Weights of a small mixture-of-experts language model, trained from scratch on English Wikipedia.
Size: 14 layers, width 128, vocabulary 10764.
Experts: 80 experts in each of 12 layers, 64 quick GELU neurons an expert, 3 picks a token, a softmax router.
Below are experts of layer 11 (counted from 0) of a mixture-of-experts language model. Rows are named router (the router's row for the expert), up (a neuron's input weights, with its number), down (a neuron's output weights, with its number) and show model dimensions 0-127. Each number is 128 + 24 x the weight over its row's rms, rounded and kept within 0 to 255. Numbers have three digits each.
Before each expert's rows: "comes after" lists some tokens at least twice as common just before its tokens as in all text; "comes before" lists some tokens at least twice as common just after its tokens as in all text. This comes from a sample of Wikipedia text that the model never trained on. Tokens count by the router's weight.

# expert 78
comes after: " |\n", "\n", ")\n", " |\n\n", ".\n\n", "\n\n"
comes before: " ", " Candidate", " Party", " \"", " No", " Total"
router:101139112125146127153126140078078136147136153158125149170115147132125105113096122117149131158123128129103112111147179093119138116139106109093116145143100118106068172117128117152112140094152158140130157109124131125065110122143123124144145115102160133137188165108147138126146089135139114160113145151129178149132110127091124128160126094118162111063097097126138129107127143123126187129088
up0:144131149090133132129144106109149121165134100127126111154092129168114120150096120134129100102112076079125153154105136124088114102102149114171147131103122081181093084106113116087101156122135162113127124142188158097102106115150133139128143112124118112140150153169109118124162131124124154111147114096107175110106118102080135126075144118106124101116096107112140119162122129166113120133093
down0:154141113124128151141106113135098093155121142120108141105140091187167053137119104156111131114121182099145130127140152142145128106148151147114125108123156188099171129104090119139156106099132117119148108095115145155115118126109113128092149157111125123113145119162106124083149165094091132146120157127151128173139130168168134117128124165173131117142186110123130140165120147145102109122124
up1:145133156137135164128154148083145143121099114078147133115141114145150126109108157150145123195119071126084142106141126132117129117131132155096091114138103140162162121119130128119148128106106143158143147094155131096099163117118137135195136163112154150160159130099140129140175116109141104099092139136121133102117159102116145112142119140145061147120154124132149163122130171163145126160083
down1:142111133119135115121100115130128157126131117138095121107129156126111101149084178153123107134105119129114118135141103095126107149110172139085143152162130114121125111104120143133120113146117166175093128160088120098104097168132111113094116101085090175139110134144099124131112141120145112137105138123099108120179138202121154131155117157111093133160111107167137128123096172052130146119145
up2:119130130188148171150107106127137088154092126179108111118114134116129125137093071097154104143115092106099145138103182108145100125164109111135120128131166167130130179109113113151113147113132088153108158131115103119122130150108093123120146134118109151151171147110131133178120136096115123134167113136118138119102119097080119136167121104096139106164165109145151141152143081126125152151154
down2:174088143082126098120139154093125130091148168140142072117154152126153114111132083132136098134117168130105115125144144111132177131076070112172142146121164152118138120161126140128110097167144121102129095159156132148129159114117109130172100087136140135127126120153113128090144123122144109126129177116157153166130105144119141135147136159149125090121100131095131169151161108123154156139107

# expert 41
comes after: "\n", "-", ")\n", ";\n", ".\n\n", "|"
comes before: ":", " •", " Born", " Country", " Coordinates", " Species"
router:105163092152124103168133091091120109156164138105130149124115122111123106122114116119117110170115152117081072141162113113137153124168108145123105122131095128127099128115124109110158145148128155121154106119142160153111126142203152113104114116123128159143156121084155179173179093129126120149139133183133126094152097128108124103160110096138148152092137113104158129116117138163105143105139
up0:178137117148158097128072083118159123184132087124115101107106120135101097115144097135140105132140162126129121124131126089123106112133078166069166164133107095153102112122127120100161083124129111127133108138130169129143097117170109100097116135137105109146135134107159143146164122095152131149117126113103114143159141123118181121134103108116154158119110130127143139090165175120109122089140
down0:124101137165124180143161072123148129125161134131142124165124111146140135085119123159107146111107151111173117154091136132118153117107126136097093114139124141137111122138171117141197143100131161147118137139167093142121105110106126122142163108120125120135111139155106118134067117167134093138103141127143128116074124156148111059117137136187110127188144133104127144157127155119137131101136
up1:079136150142123065122130131123140139163088146121153149120131144116140077126082132156132134155100099138125159133173148133128138097114107145108111136091087118088103111124165148154151115155129105122160097115114105098156129119122184100134133142108108154116140110101138101190131154144122105156158111086156098135136116112092130103121135113133101108147115059150153112115115170136132155118128
down1:072129105105168152092154103125145143154147109116091119153139132113130124112110123105131149112161135112142123102143110120145139136094147141120125139129134126160117117126133151117142123095108114090106128128118133137116145114135144112166133119127126127112087150055123099129099107131114167087068088150122106142095132118132174114155157125126169146058129132131127183090198144170128101122146
up2:129114111154107118157104095064146111158135105120147137137143120135123109131121132110132106081120136118186144152129154107146094111160137134085150155143123107122149127144078130160139143101137103096124140160069122097101122106127169177118129170142083135122129151084121160122148135117138145110126160144105054108107125139145121128181131091122129109096135120126157117125099143140096117174120
down2:141130124145147124133104101129103122132151165138133132104110109097094155123141151185140104133104120148111132099138161165146142164117159105184124144137130177094134137108162100106170126139120117114105175115156151128163136152134130125127135089121164114147143132159116138125076115141154123056094132164100147137172134103138144150114132096090102153134094139112115151130132063104139119162134

# expert 70
comes after: ".", ",", " the", " The", " that", " where"
comes before: " was", "'s", " is", " had", " has", ","
router:151157098151120129180123100092118100138139152155160167152107123096117136096109107129130118165150112127114159154148123128135137166123144124125101157184143109147128141157185072139125143160134144119129137073081168157121133140102127089094168135135163147126148144130163136107162107126108127112092149154139145135103130109145092112132110115110143102098087117113133124099174163138121145149093
up0:089148106139143115120159088104134111141146109138163131120157137133142152100117119132119095089121112139158156092106126119138127151136156155114104148134133115114104098138100107099134165116103161134109151158100164177121111126142086080142141103139157137107130134199134103120108121099119108151126114173141166143142133164087144107161146087153132112100115083101141082122178148087106145139125
down0:109066106159108141134157109139096110135131114136129109114123111151120129145088087142164153123148101151152125084151142102124126143144145145147123134134137136116127104158163125140124131134118125094094151140135097144144164152132110110116111123112096123143163148195108146148131138149129127107164105121183108136133133103140157123121091093174125132134100141142086127154159121109123058206089
up1:143154160121106145122065132121145107112126161132098136115113088122137113087115138149118129120149170120096143203145111105128124133064133099093106143140124142144132162142140117121118142166131093144124129103067097090090141100106134074136098182112143095136110109128117137096128098130124128112114136114133137116123095091114120113128109165114135117101115151080144162126168140159151146113145
down1:121137107133105144076162134137118116144115136128106103141105097120135145175119122121164121167088127103103138121121090116122139127156147142129138132125176108174135089090124140155113096119156110137091073079138190157112177117120137149156130083147143104147134119183154157135131119139162123119130134151131119100117161141119137120149115088146156119167128125128114133134114081163111099169089
up2:136130095169131144158081129134143164135119142126101132161098150113121135146104132117125113153160110076103167093145168135122103108094181129142171128120149140145183198122115142118125143100094174116165134175114147109131134114107134108129134143155102157114152123111110127091095105138122136108130099137109170121134097125119116096122098089132119132154123122156128113152146178128171130174130
down2:149111125100146106150123185150139117096128147133141126165109177146117091150130120118136104121138127157123114131128085134090093076129138108142156125138098133154136138151143132080119139121155128107127096165113129097116158081127158143170082124138113146113114156180165134151107129154101114145143122104095078069143107131088086135140124151150125114159131141118151128154118154127081139109171

# expert 8
comes after: " ", "2", "0", " (", "–", "_{"
comes before: "0", "1", "2", "3", "5", "4"
router:096125115154137149138145127123077140134135120154146133131108142105108110085137153165114122130116142155138140161130127081127100147153105167082133115149117080139105158115160122128117136131118170133152136041122159125076129100114137088111126152119122129143196149083138133118154142144121114151158122141075122092136158080117125129175142117132115159134079119138155125122121133168125118142122
up1:128152141105138158128094137100135098121137111109176147137137156119131133147123126139125099113106159093149087161109139121154111149138111127113145107106155101127116167131109169148183134123146139111162105083123105137113155099125088137148140113162110134171153107141161137117149118137063136128147102104132080146112143122117190106172116072098117116110101118111095122093122150173109091139114
down1:161116147114100138126121171145175072129137150096120158145117139175150091141142097097176126159113107120087090118123106099136166147135175121124127126162128114125109073131129201123099123120094105127153127127132141079176132093158119094127129124150125146146144127126135122116139126093179127135115145111155159131129124098114100145122123143101136100133133126120093137110131147079108167109156
up2:071104124103117089120117124132110178112115097096138116119097168081128107158127158147168105146114132113085161085116147121115148123121093100087157128124164111151137136145126111111131118116139153117127139145126112146155108147148137119118120127078147116143184121089121062122089162129130151151122105121139176149162107110102136116124124136139151098140075134131111136107080156095163119116128
down2:122143138108125121161158129136112113121091135134099161100061167127081145116073115135120128152132144106091085127130112121099156149150116108171136146102127137138165109107145121134112111088124110135124137103119117161167136129124123134116143111103126085098087140122145101117155138113135143123150153151130155110098146125116096096139170150101110152098167126141137144186137129080138156153053
up3:139140144116154119109131136126118129171114151123115090117118105122100123116169094120136122134127117118133117137118132098138094204124121122084143147146121081155100147113104106153112134161114106129128109153155131130128130147141108154131123103188140118153158141197123119093145081110084140159150129145136163181142140108113084089165151108135160151112132179141145112116135070158129110128120
down3:137112147129127105132188115124139149098095136139116160136122137121103120074119142157157123138102162116160172121113109132113103153107148173073156108107144134135111094116112129104105121161126119124156102125135159120086130184120096120134144117128129164112127140145092117152118097153109122146116103124136082132125187119114123108125123139098081098197106143132063122145161097156131110127128

# expert 52
comes after: "0", "-", "2", "1", "5", "8"
comes before: " |", ":", ")", " |\n", ")\n", " ("
router:087157092120116110132132131085143110169136140142114123117108141108104036106136115152131107159121135115166149149122123103136139137165106108101129148137132124147118138146137069106161158114081156110144110096118137143119082121102142149108166130137125151117139166086135120108176122084123128156156119168069129100117102110099136103107117083111158146129135119085130112111149126132125146123147
up3:087116131107144123117146157154141141088141110123132168178102112163139082087126105098152131126119156120137115105115135140112111159192142145142134167114069112140120116128128126110157130129098123150086168147094118131097109115099135157129161142108130170116096149138117171139142166061128125146128165100114097102100112104081137136136148137146189127135085148142131139114135135128125129133126
down3:143133116211118135125102122145174112132116084144122147118114136110128091153108112094128047141174138158134138143137107129107081091168155125113179119125104107118137149142129110154092103159141114139157132109090132148133082187115143161125124087146129134129099101130142114104127100151137140102128153130111087118155111128153169127133154119117101111130119133133127139183123107138120136150142
up4:105143134091164152155147152113149129146155144147094085131080084143115141086150078143132122107188132114137118154139100102091155120125161109114116115145132090163152121136136148115154125121138113106151143091118166137124151107106092116181072105097128113095115133126139136143140149147143128108161162129127142113146135123127134117156097131145089101113128129098160092119082088133175139162148
down4:101108082145120155119121126097164140106171111116132139099130137080115143157144141161166112120147172148126135117168122118163130131147119134123146121128161106128121128108091105123163102139126140123124162108111098094128103148150090130117112138174101074143127120080150142087110092137095068122109070194131104124139133110118137166099092125129114159134120140127144120129131120141120083170118
up5:117158132107143146114128060114163127114130110115133110168119157093095145132157140116108104136082113170146158116139166136159155127135144144105132098081146142125131124157156105155156131102062108148124098155124116122139129125121119134106133100170142141147098103117138166132141113056127117147140123133101138108152148100088095120129114148149061134105106096142129121111116126117173108167107
down5:134112178134152124181124107168129114114156125096127121140117141168147138126119120062123108100105107097148118143134147157153105136115097136110118094079128102084103119167065129100108100173084125108164119135159139159120126149131146118118145135095112121092143109082119127132120142155135105123090119132165112126117142103128084155134085102129119133125134141125085179152114135124141159166118

# expert 25
comes after: " ", "0", "1", "9", ".", "8"
comes before: "5", "4", "3", "6", "7", "2"
router:142129126146144143148132090105120121120174135141132172123108124086129102123097138168109133089115093170100111161130119111091147154140123151101108126099136095129124154129164115168143150138065111103147140090115131146122134123139113087115132110115132127130140157058147176125120114112116133151150094149071174106091148119134130089193113125139114143117117099108130091107134118133128133101090
up0:113167058136149150146099157149107160129141139107101131108146196137104168112086144117132131139115106153172146137126130142134151115147091110131160117119151122125117130139121113124125097108141125103131152132108155121105118156056098091136110148119084115181149109125113146129139144162111107096099140157073151113165164107152146150108149153120096184117116159143140125115149121141130123113124
down0:073107121126116134140120107094105100134128159116121157152140129143123147125129122127108145116151112115119138136158149060108124107090128132100103134102100118127118136141106128067158150157128135117136180132104135117135099135113154130161116153153156136120151106193128153153116153137091172161128092115115115080121136102105146125087145109097116148138100075126135173096159088118133184113140
up1:136137154102135119093149126096125120094146122117120117123113164145129134086116191089159169134124131158123122083146152132146178196085131131116126135099106093121183153142154094111169115083128127105088116115105169126094120078144140119084137139116131139122111129108117111148125125141140129121103122132119134167091109135160156106128169119138110131148117114128127128105111133108097065124094
down1:118142140191138154160128108142114150100123120126123118130101112141120118159111108127138125141102123106117115136168122115102146070160103174139137148101113146103138078117086165123102134179128107141128125126135108168143112135112098135143093154119158110141145065105150120141123108125114113161120145100125148141131159140094072154120091136104133127059154153163108139068148135135140094135146
up2:156108081106128096156149089139130123120123136125115107115128123129146092142118125140150125107155097131138138121100116138111093090118123155151128151136095132115150125151107106120129112143162181122112129124108118108105076162114153119108115134181121127086124108009151158146093123136145162125187117112125120124148130106137145136170138133139169144154104135113131156107139118134168125167107
down2:141130183148130109119111147139134185145123096161111118158101119134134134139116107127127152125135114132117115158124075095154086151172124112146157095159162129111132143105134158168126140104136153116119162156148153128127144127151124111124106111111100106168114130159104083136129143167189137129161120144153137097158108105164112129135117102137118118117139183105138151140173085139112057149119

# expert 53
comes after: "==", ".", "\n\n", "-", "See", "Personal"
comes before: "==\n", "\n", "==\n\n", " was", " ==\n", ":"
router:114141114143139071144107119134104132109127139122128128144096125103134103106163112102133106142154133136136122180116134102141174151125088135099100141162130130143091139129161084161159134113094133161115147109107159132118111074109183072121114128131098179129147148079148123109170121125119145139126101097075143153147145110167136106145107121104112150086134115110145142118173135154094159134127
up0:120154135178147115169131137140133105112163132132096125145122118105141103108137154106153130167119111115120089169120130154125098118097103141157108116134141109127122131178152135100128126146185153128150114119122123119121096086140180135138102143115165178148126085122119091165122145139123176116105125106116150087147154161110152101141096088130132147192151110132104141098184090122140154136124
down0:102176116092153130126119147144121094112142167096098127144131124111098101169140125109123098079110216106139078153124151158146119102090133069122107140162131123143108167101102095152147126168106122175133101142125118115126146147117102147116157171127120134110124124071138134125126119127117132129142133145116125117104159141096134152152153090137110153101128119131107122120107092180110112126132
up1:087133139132140100189128129138125169119126108102137098167068136066104067149171126109111169149123112140140123147127151123128083099126084151115157131140113110185135157159156131128100126133095120145097145101113157158128139151164135152066134142132133138118142159113104115119145122104134200152123133115109151138136147124096141081120128123122110138129146125123136126150120121116127162153130
down1:140102150130121146123113103082117173111098110161078111131133139159144141117163097162122114143136146064129176140126149116130122115113149143105135122110148109127133136073177118110152140118112115145104103047143085149159117126104154134160115125115138110107137117122125177103086141157116115093106130085171112150132172109131142147136107128117154137106177113155128130110114133120158124131092
up2:133159131163147075130129091122114136166125142118096140138140129115166135156161148115165137138170142123138143166087152083097133185157102150130118113123150125135108158089126100140129162108130160118125143119087126094122103138129112110124127104160150138124129122099118102056140172131109108156140111112161100157153138098143120073149149117099094133142147114108096081110115144129109100116161
down2:117137161151144108112067185094092128098145115160147123123156148125101160106107125131157138104131121125118111140123113096113148108126129143131090138153101142116147123143068118115095139151090119180133148124167124108101127129153069149161150145146176118116135100142134170083091155133155112102134150127126175138147151168127135144128142134117169142126120133117154128128090069115144147112101

# expert 59
comes after: " the", " a", " on", " in", " No", " and"
comes before: " ", " of", "ing", "s", "ed", " for"
router:138138119117159133143127143117131107137139170149125105127130147114128082098102120131141129162151145181125131179130123139127129112111091135120111162117108122132105138196128119161140138118132164138118107123111146141105123118159137119076170096135157162157153171107141095097154106117133114157202131144134171076107162117151092127172123107083127121130140088101131108116176119152135139111109
up5:120142127138078152163162074115119152115133138125146120118160144122163136065109152123146156128164157142102125107149177145124155174142144136120177122139130107141138104137101117115154150111113072122091133142103136129140132126130110106129132078077118149163118154164139139127112129109157147096128138142087126117147084153087090147153153118122136166148088118108154100115109122156133097151092
down5:079103098174105124080101120137114146125178161119155138110151106114109174147138125113110129098133116135109132101128153134103107123150144120128142091141121095116138160148091144130120110131110109191094094115078151151103130146085136101090120116130172107115106119159098108130155128111139118071128148104118123106129103117131143111075120148088124111120101126131121143155138143102142105122200
up6:137170148122105144151108135085144148096104141163118149118120142129120108172149126079120089180087141146104130124138165097145160125115164163128140151120122123166155147106089137096158150120171154199121087127133118105096150128087139129144151126167127144133152142134152146091113121128127128156144140140121141127127149128135143128119112130139072086124102080130137089141174150140117165131104
down6:100092121073129134156171144157133137151136097123104151090168124129174165083118121151154155152110141128092095155116134095135125155124085152167160141131141163119123130146081124131147090142133153115124145133145112136125127134132139143154139148141133093117119147190112100159125097105118115113115162087121169157100125154132139129164175144132120105129123097084102128114089144118130144077101
up7:115141078114118104117105152127107104170102125099140140132117131146128137166111112132137121142137137162131185147082121146143149100140106140098104113113112132143135141146185131131163115112143146103084135139095167149139130122154134163112137089111167094117116125114119109083163162152111122110153147120092130106095132098109161096144160109111113083131116109090104135201119091127106164132165
down7:098126091144132157134111171131139153112127139136170162135145169086108159167155142152170111138113147141128155155076118138120109171114141099146066111120144119143155110075130111162094131114090078133140144119100127143110138133174147127125129144157116133146151158132070133102142096104123138106107112123117137109099114158148127172134120163174127114083111108122105109111131109125087134126109

# expert 31
comes after: " the", " a", " The", "'s", " his", " this"
comes before: " of", ",", ".", " in", " was", " to"
router:135127104134133102159063133102113097157152161139110136158119172081119117085100110134116117109114144116140135130145129084113096134096117146123113128103104139150079151146147113136144153129106147133153141130086171123127108084150125132101159146126169160155162159120152099086149128105140092127170111165132142097085163126143119110112101094133122161130123139105145133107201123144120144116116
up5:103146155122120122134128117119108113120181102176127127131105160110110165105125089153083117170181131145151151090120099100117116099136160165142129124105104128147116121092131129096105123141134104117154123137108126104170164140116150091108114169149153144129095112067163097148142137111123115139139114098085124100121128101078122111131094163141142146156090169117086131163136143121091116125130
down5:135134109138071129138101127152139145151127153118128147101150088181145082133144095115120154074102143111159125135192160145093136166136127101104139126135144149099131130140131106120161110127128092158091146124150144177164141119139114105120157131119135104099087129168118133093162119135135148111112118150135134127131096121148070113105116109134127079091135127100137140110123090121189161139108
up6:164140142161140124154121096106118079114145092121117131146115120145128127115105139107119139076122120094075141137123130077165104122097126131132132106152117112134096086110170120127135116137142126150098135126147138085110182159138141094114138170123165154109181139134138121113146087118145136148099146168157139105149152060122113120139122088095098091092115100172124123137167138142148138143141
down6:126141136136101154145119107157116114108107115126150125084144125123159094140145093130072083104168134116113201156161130167093129114133113133163123149140114175115148114117149117134157158147121141098166095131096199130142126114079108098123130150138093134122104114143129130118105147150122135131120089112140112135150070143111091172112124157146104123135139129114128174136159119145160109158118
up7:114121136086174143111098095115120127134090155145128134174114115154138140166094142115111153151173106087137116134115146089118108128121118076115127127082116137105106135119117091142174136114154119131127163133078143102160102124130129144140112163141157109147133131131155128133119150105118119126166123167126185186146104126162119110135096137150151100131086119163154147086156091135178128138112
down7:153122082115122081127104163114139092137128104103118096172114149148161136156146086156165064119082157125139169141132164171139104146107120127105112138139151149137099108109115149110135094137151120157133148092162148159168123133135105127157128129133134149148097125128104100124141124128134143153138114148133153154102177147140117145135065155180150116120136134121122195120140139151101129119130

# expert 66
comes after: "0", "1", "3", "6", "2", "4"
comes before: "0", "1", " ", "3", "2", "4"
router:127112141167125116151150127098114129170146152143128102128122164085098125136133140122150123136121071127127124122154101148110106140135118100096136156118098107153086130140147079136151155119126143125175114117143133163092117109133142099088153082101148153161149113105124102105145107101114120123154103135052128067089114124115127100160129128115174139108109114068122092092107154124115118115134
up0:141122142117100121132134081117063148089167158166149148134155118135114142095145145115141142108141099116169130157130132120102105121106125134128173127134105199120150120149136119118140149076163122045093158130145132171126134080135159081129090101107108113117116116110100108108128126113131088144119108139127131128132160134145112128147143085135126107134125075152140127118134131078128109136129
down0:134150133112132114103101156113164106133123103140124148152115122138155134146106105097141123067121128168136107106104113141108140114124123146147116112136121169146140153108122156163151149211101116117127135116187134092139174137160171120136117090132104153123120138095155146130099149136083139096146135129080144123107084093128144128135139139111097124093117099177076104118101087132110120136150
up1:184136129114116131114124104141169181121096142088135086165121155088099131172086084157149122126125099126119127111117141156102148112121131120115147126094112154115106161094163065127144119125110127079096076105120139133133163128119102098124186115152145150102085125084165152119145157136130136145126113107125141127121109115152088116131120142129145100121092119088119131111090136109141131112133
down1:105159166136145105081087130137132120104136157163099157158142111116143114125100161128140147106143127154142141104142127095117193126120122121124131119115172161146141133168148177153146074154127158127145065112124127135110124120134122108158105162129123083135088120124132155111106126167150110139158114153113143122108166131169132126136161115104153160124113151167082095111096113169121151154146
up2:127125126113136105108135123136136097121172142125129129101074170113091125141113125108126144135082088147139121112168112107109113112155131137094084158100104116082142119098119134160189149132134114134148169113137156125133124120095140116114177104126100159147108165107103117134183138130143131093176118138125121121112137076095163112176101111148115128135144106113121132123096089176144157117165
down2:127140100109169141123190146148081105141145045132145116107167090136168111126132143108113116145093107129133134100113127138085057150141143130136134106133126136114113116130161133104123125106084109113148151108107110156120101114152168158118112131133113105104175114083137145132144124104114142126140140134127077132114117151133092093121139147165120138128131108150121085152146085126075129152113

# expert 26
comes after: " |", ";", ":", " /", "|", " m"
comes before: "1", "2", "3", "4", "0", "5"
router:160140141142141112119110094114139131167139149140142139155132164111140123105077111146116083138159105127165119129183126116119138128151122134146127145101104124156149144111150096171188130139107150134151129109138144140117127095173117112124120148118158134159137147090154171119141122145112092116130132140071202106094126123130135119153121114102191148074099095089129125111143148150135145149100
up0:103134125098157120085125152108160120105180157104123138132133178151137113130110113159135126188169119121146097128114156097078158112135156168140137150097119044106129133128095137164178129114118124141151124111143126153106089138110140133155126149122119106139106180145135149088148136151115075141110130123089100127172127098123144107154160117116130114140096126127132103106150141148145117131123
down0:139146166141114151061133146147129132162119132121190113113169104118098127143128127137135142139131120170100154154130154141145093125076120097133111095133104166130179122144102172124107145122158099140108147126119111125073123120148150115134111102124144142131156113107129085145131175123124180085106087134168147160116086132163136130145111160138170122142116124112176156133139127141136162134138
up1:096137129123173120098135120150151132153115131126137138176141168138160102100123124125091142127159095154169122129125111100103105152131134110091102164119105146159109179108123120110138130110132129150112131087130130134133095157109114106130148120133106098167133109128137145122126110105163145103118163109061135175152113120121146172139117080138100096098081127151121143060154108092087127139100
down1:097161110143134121207125148158110142122136155108135147132147116086121115109109135125148175108135148132087083171084136101124132131147146076128130072147160108097152103170156126125105153132102123119168149116142127089126127122113124123118146129191136100123130159119114093133130131123089192130168080165126134121127131126118130146121141102122108111099141153166158154140152152131127120114126
up2:146096109154107145126134133133141140145118143151132186154131102122144157114135170132150087166173135114149125117121143099137157108137141125133147121154140109126116109131144087158104087114166139119128126131106080111161147121135104131093080154150107110150147048081115101079113145109124157129108118114116176137149124122136095180111112146121120149103114094118114127097127166130126181092118
down2:110099120121103155172109132119141095145154149092135152146053125125175098160136104123107150143135104129127158113133123101169139164125163184114140080126081143148178124120133129122105138145153165108124117169168168162132156104093135111143106105108120105159135107144096103132107132140158170172129142119136150121109102090118129120131143129125127119114107131165142119143143109170097100109140

# expert 6
comes after: "|", " |", " the", "-", "″W", "″E"
comes before: " |", " States", ":", " by", " Kingdom", " /"
router:118137082129098120167106099121124076140149142122116153140105141129131106115082099115111094185151109142154136131086111151157140126141095140131076146128122176130101145128149115138117176070107106153154128125099145133123116135158116145089156108135154155150134152076171184145146109127131137138109135141109150096116130131095070139124142113104138143107140112108155126120162155111120153118087
up0:121151096180093127130093142155103121119128120132117133185092153107145080102096110114110123098094105126176119082121132138155129151094108138117099121106131116102132126112117115095167139105149060143131126111082114108132160161085105110145085107103124086124126100098149136144105104115110091150100105146139154101139132123113097118127119116157125151147117120108109122123142084153111076101137
down0:163133105105101075161183146129108159142167136139120126079116144100140131085107148141142155140116131147144096127105128109104167132105151123114168137123107139152117139104143103105136100108143091094103100071110086123157123106086088108165130106150141133145082157142133157125084125176168123125113142169130115153148119099123097148133148102110115133130130141117133131091141111141164148106159
up1:104115103108114144151149096107131079162171140092109159132102087114101107136091118131106153143096107154140116182117135101176120157125131100087106119113122146124067126122112129117127174131162140134131138109126119119133162117145130160165109136150148195158138121129105122109153114151126156153138113085126137146126149100099156101100161121119153187123114103081131140113142119114146162108114
down1:145112107068153123103143129141197144099137141135137126090111140116132166122162110162102074165100152156117116135162123101108071163144143136119101143131147139156123142149152133069158108132139107117153136108122125114142147106090134129108108142124111101137123126128095108117145134164131055142150171093129087122114112127105093092129149143113107140138116145149113127121136097112119129189134
up2:144135125114111062127157112131128095114132145166122122167112127155123136118081078080143099157128147152157126140126144140106163117108067165150133116114126141144106143157110080189140142084116145158148144132120167124137146129135118100123128083118096098138144127096122139133124116122151125148107118154077114099160143114171060128138127110135103163154175117138143151119135118102123139133132
down2:119101152154172171092151160135139100130122123098137120130091129160086067110105138103120101097125154124132150108136157075130121121121131133118128130077124174137076162135082161160138101128106147164148123124146115155091121109130138129144128165140122098136130148098132094159146098167131128090129149096146114130154127137172144100125136137097170090138144122127130151122124137120076089156129

# expert 22
comes after: " to", " he", " and", " also", " who", " He"
comes before: " the", " to", " a", " that", " in", " his"
router:122165146128122083162138123115131117129123160121146127131106188124113096119133080151147122098130117126108085191146129122114127142117111113114120176156050152164108145142163098158168141106073117149126155094096120122121120095145136134103153107089151105164129137107144195143134132126128116163124136107091142110152130109129120138116129094143132109083122135090143121096148120130106126114111
up0:128114108148104123142141127146172124074106143139132126159117128131161167141079143138147118126115111162131128130093104162151163132149115144156135092155134128146152139191135098132137173136119116119163128146162108107133194142083106112126105106046153124147139156128171138148183141107115145160156141141129116138155137112104108154106121152160155107100136114129149122127142165151141100114120
down0:141119111114132123107138114137092147095092156154126144109153144123170138152103134101124117087102188143120110178104136097153122090116108119138141142099114115128114153153181147141115117114117130143117153109148183132144120081127156166113141135107134104163185155090141119134150139116062157123163109079139129099113110140110170085131136115121158105141140098136135126127122137123130084162155
up1:104124165151082156166114145119148165123071153121121147119133143125103113120109167100118077104131112129114166127158120172103100156132112144122111129153134129126137142130147128111162111149132095115118110162166118141114101096168141175091167090116108152139129115100149142152115075116153105162086121133144124164160149122096100110103110118145114113087117173106113130122159149129081105121142
down1:184130088116105122072117094162120090141126125149128124140164119135131145107132079111146144121122124136128105124118171165119138149130156114126112134122109139129137067102134113166112200135127149064149103124116133097171130156094125105164110148141126102094156140141141091082131156161140139069150131167130152120135114154137105126112144107103130151113137083121130127100100142118131153113111
up2:128096123114128133108126089129103114128122145125188109098104102136121121163135146139113170162119148137131167172193141162154083160100108111105106162088139144143094135165108159145160141141128115109123127107100146131102125133132089088142105147155134146150134138119130149122130128179145112146150100113112099149170111119163173148113067133102116136121126127097115134111172105120149092107152
down2:081159192115091186130156098162116099133184133113077127128131168096145133162136112141119131110125108127163175106142132138141131101120073130095152090164157114126137154184131121144115130124146120140101089147159149137133084141142134133135159131182107107150127115079127082120128125120113137146115167114133128132127127125131151143135141135095113130130130139141117099099137105168142167132146

# expert 38
comes after: " was", " is", " were", " be", " been", " are"
comes before: " by", " to", " in", " as", " for", " on"
router:108159116105137099115145098097089088157179174134135163125116146110102114120112095184144135113148118172132105132136125141089165118136090117140134142137109114139160138161129114138169132106117137116158124098138169125143090123109167135104139080114134127089125104097141170118127107103113091150150177159090127092125125125119126138104144110135138147081128103089122136094186120151132143099119
up4:127108162125147104141145114118127149132150162183125151087063104139146127137111072143125134121115172149077131128157129150115144107109051151108116122091120100125139096169142162160147180098148094102133109103116118149112149107103114110107111089102135131116145156120112110100089102117126115150122155157106154162119119123154135166100113129147115116093152088122134104114140121154136118126133
down4:153097160191121144143169136145145144122140117144127107119128151114131102120120168151172128141108117147138153088113114138139139134156114138141124080113121104140104138137174150181136115117098132152148152109129136161107130110136101153073117138081115128128137147075130108192139129131091088188154153128122131136147118123118105123142144161107118137095119171108160111071136145128113161160148
up5:105148088114116124115148148113144144132139155157117128148121137166115126189133112114138116137119138178127177135102164160124109166135124096129128146120164128109164162182128128166156161150108158146110153141078141117091082110100096147089136062137124091117148105141140122130134131113104101146142133166111127122144111113146111081133116140167134105105158107116095120129168121182134116112133
down5:135170135094165111130132110126119071070125108157135137139129087119097122127109094151135165114139132150134108190116127129152168090101106123110140140129113138111156137107167149160105118128133118138141103156175114115086131115143135088168156120134068157121134159168102135144102154121157128133149127134156132113145084112106136148152108153094106074085137161123131123164108126123156150133130
up6:124124155167116117167109135143111122112143119154103170106122109145125092138096091135118132123127100131113136130158153131123124114110133107135151104139145139144092122135151128129100169120126117119137115107085143132143099173140128185088135138083162090137093091080126106095144133135157132073119059159084130085142149106146127138164116063134121134117125104126115160090139132121114119161169
down6:118123179101100144111127119099114141127108143135080108165158145152136106145108133102120131115119165105181116165155104177158176117151126171101115149161131141122159084148124181120163129132173092075107145121137108117120147126095143142131122126126158128097150101123080163091126127148099138101153115130118178156151125113135135098120120117140148151154089126123136123132102145158108162117154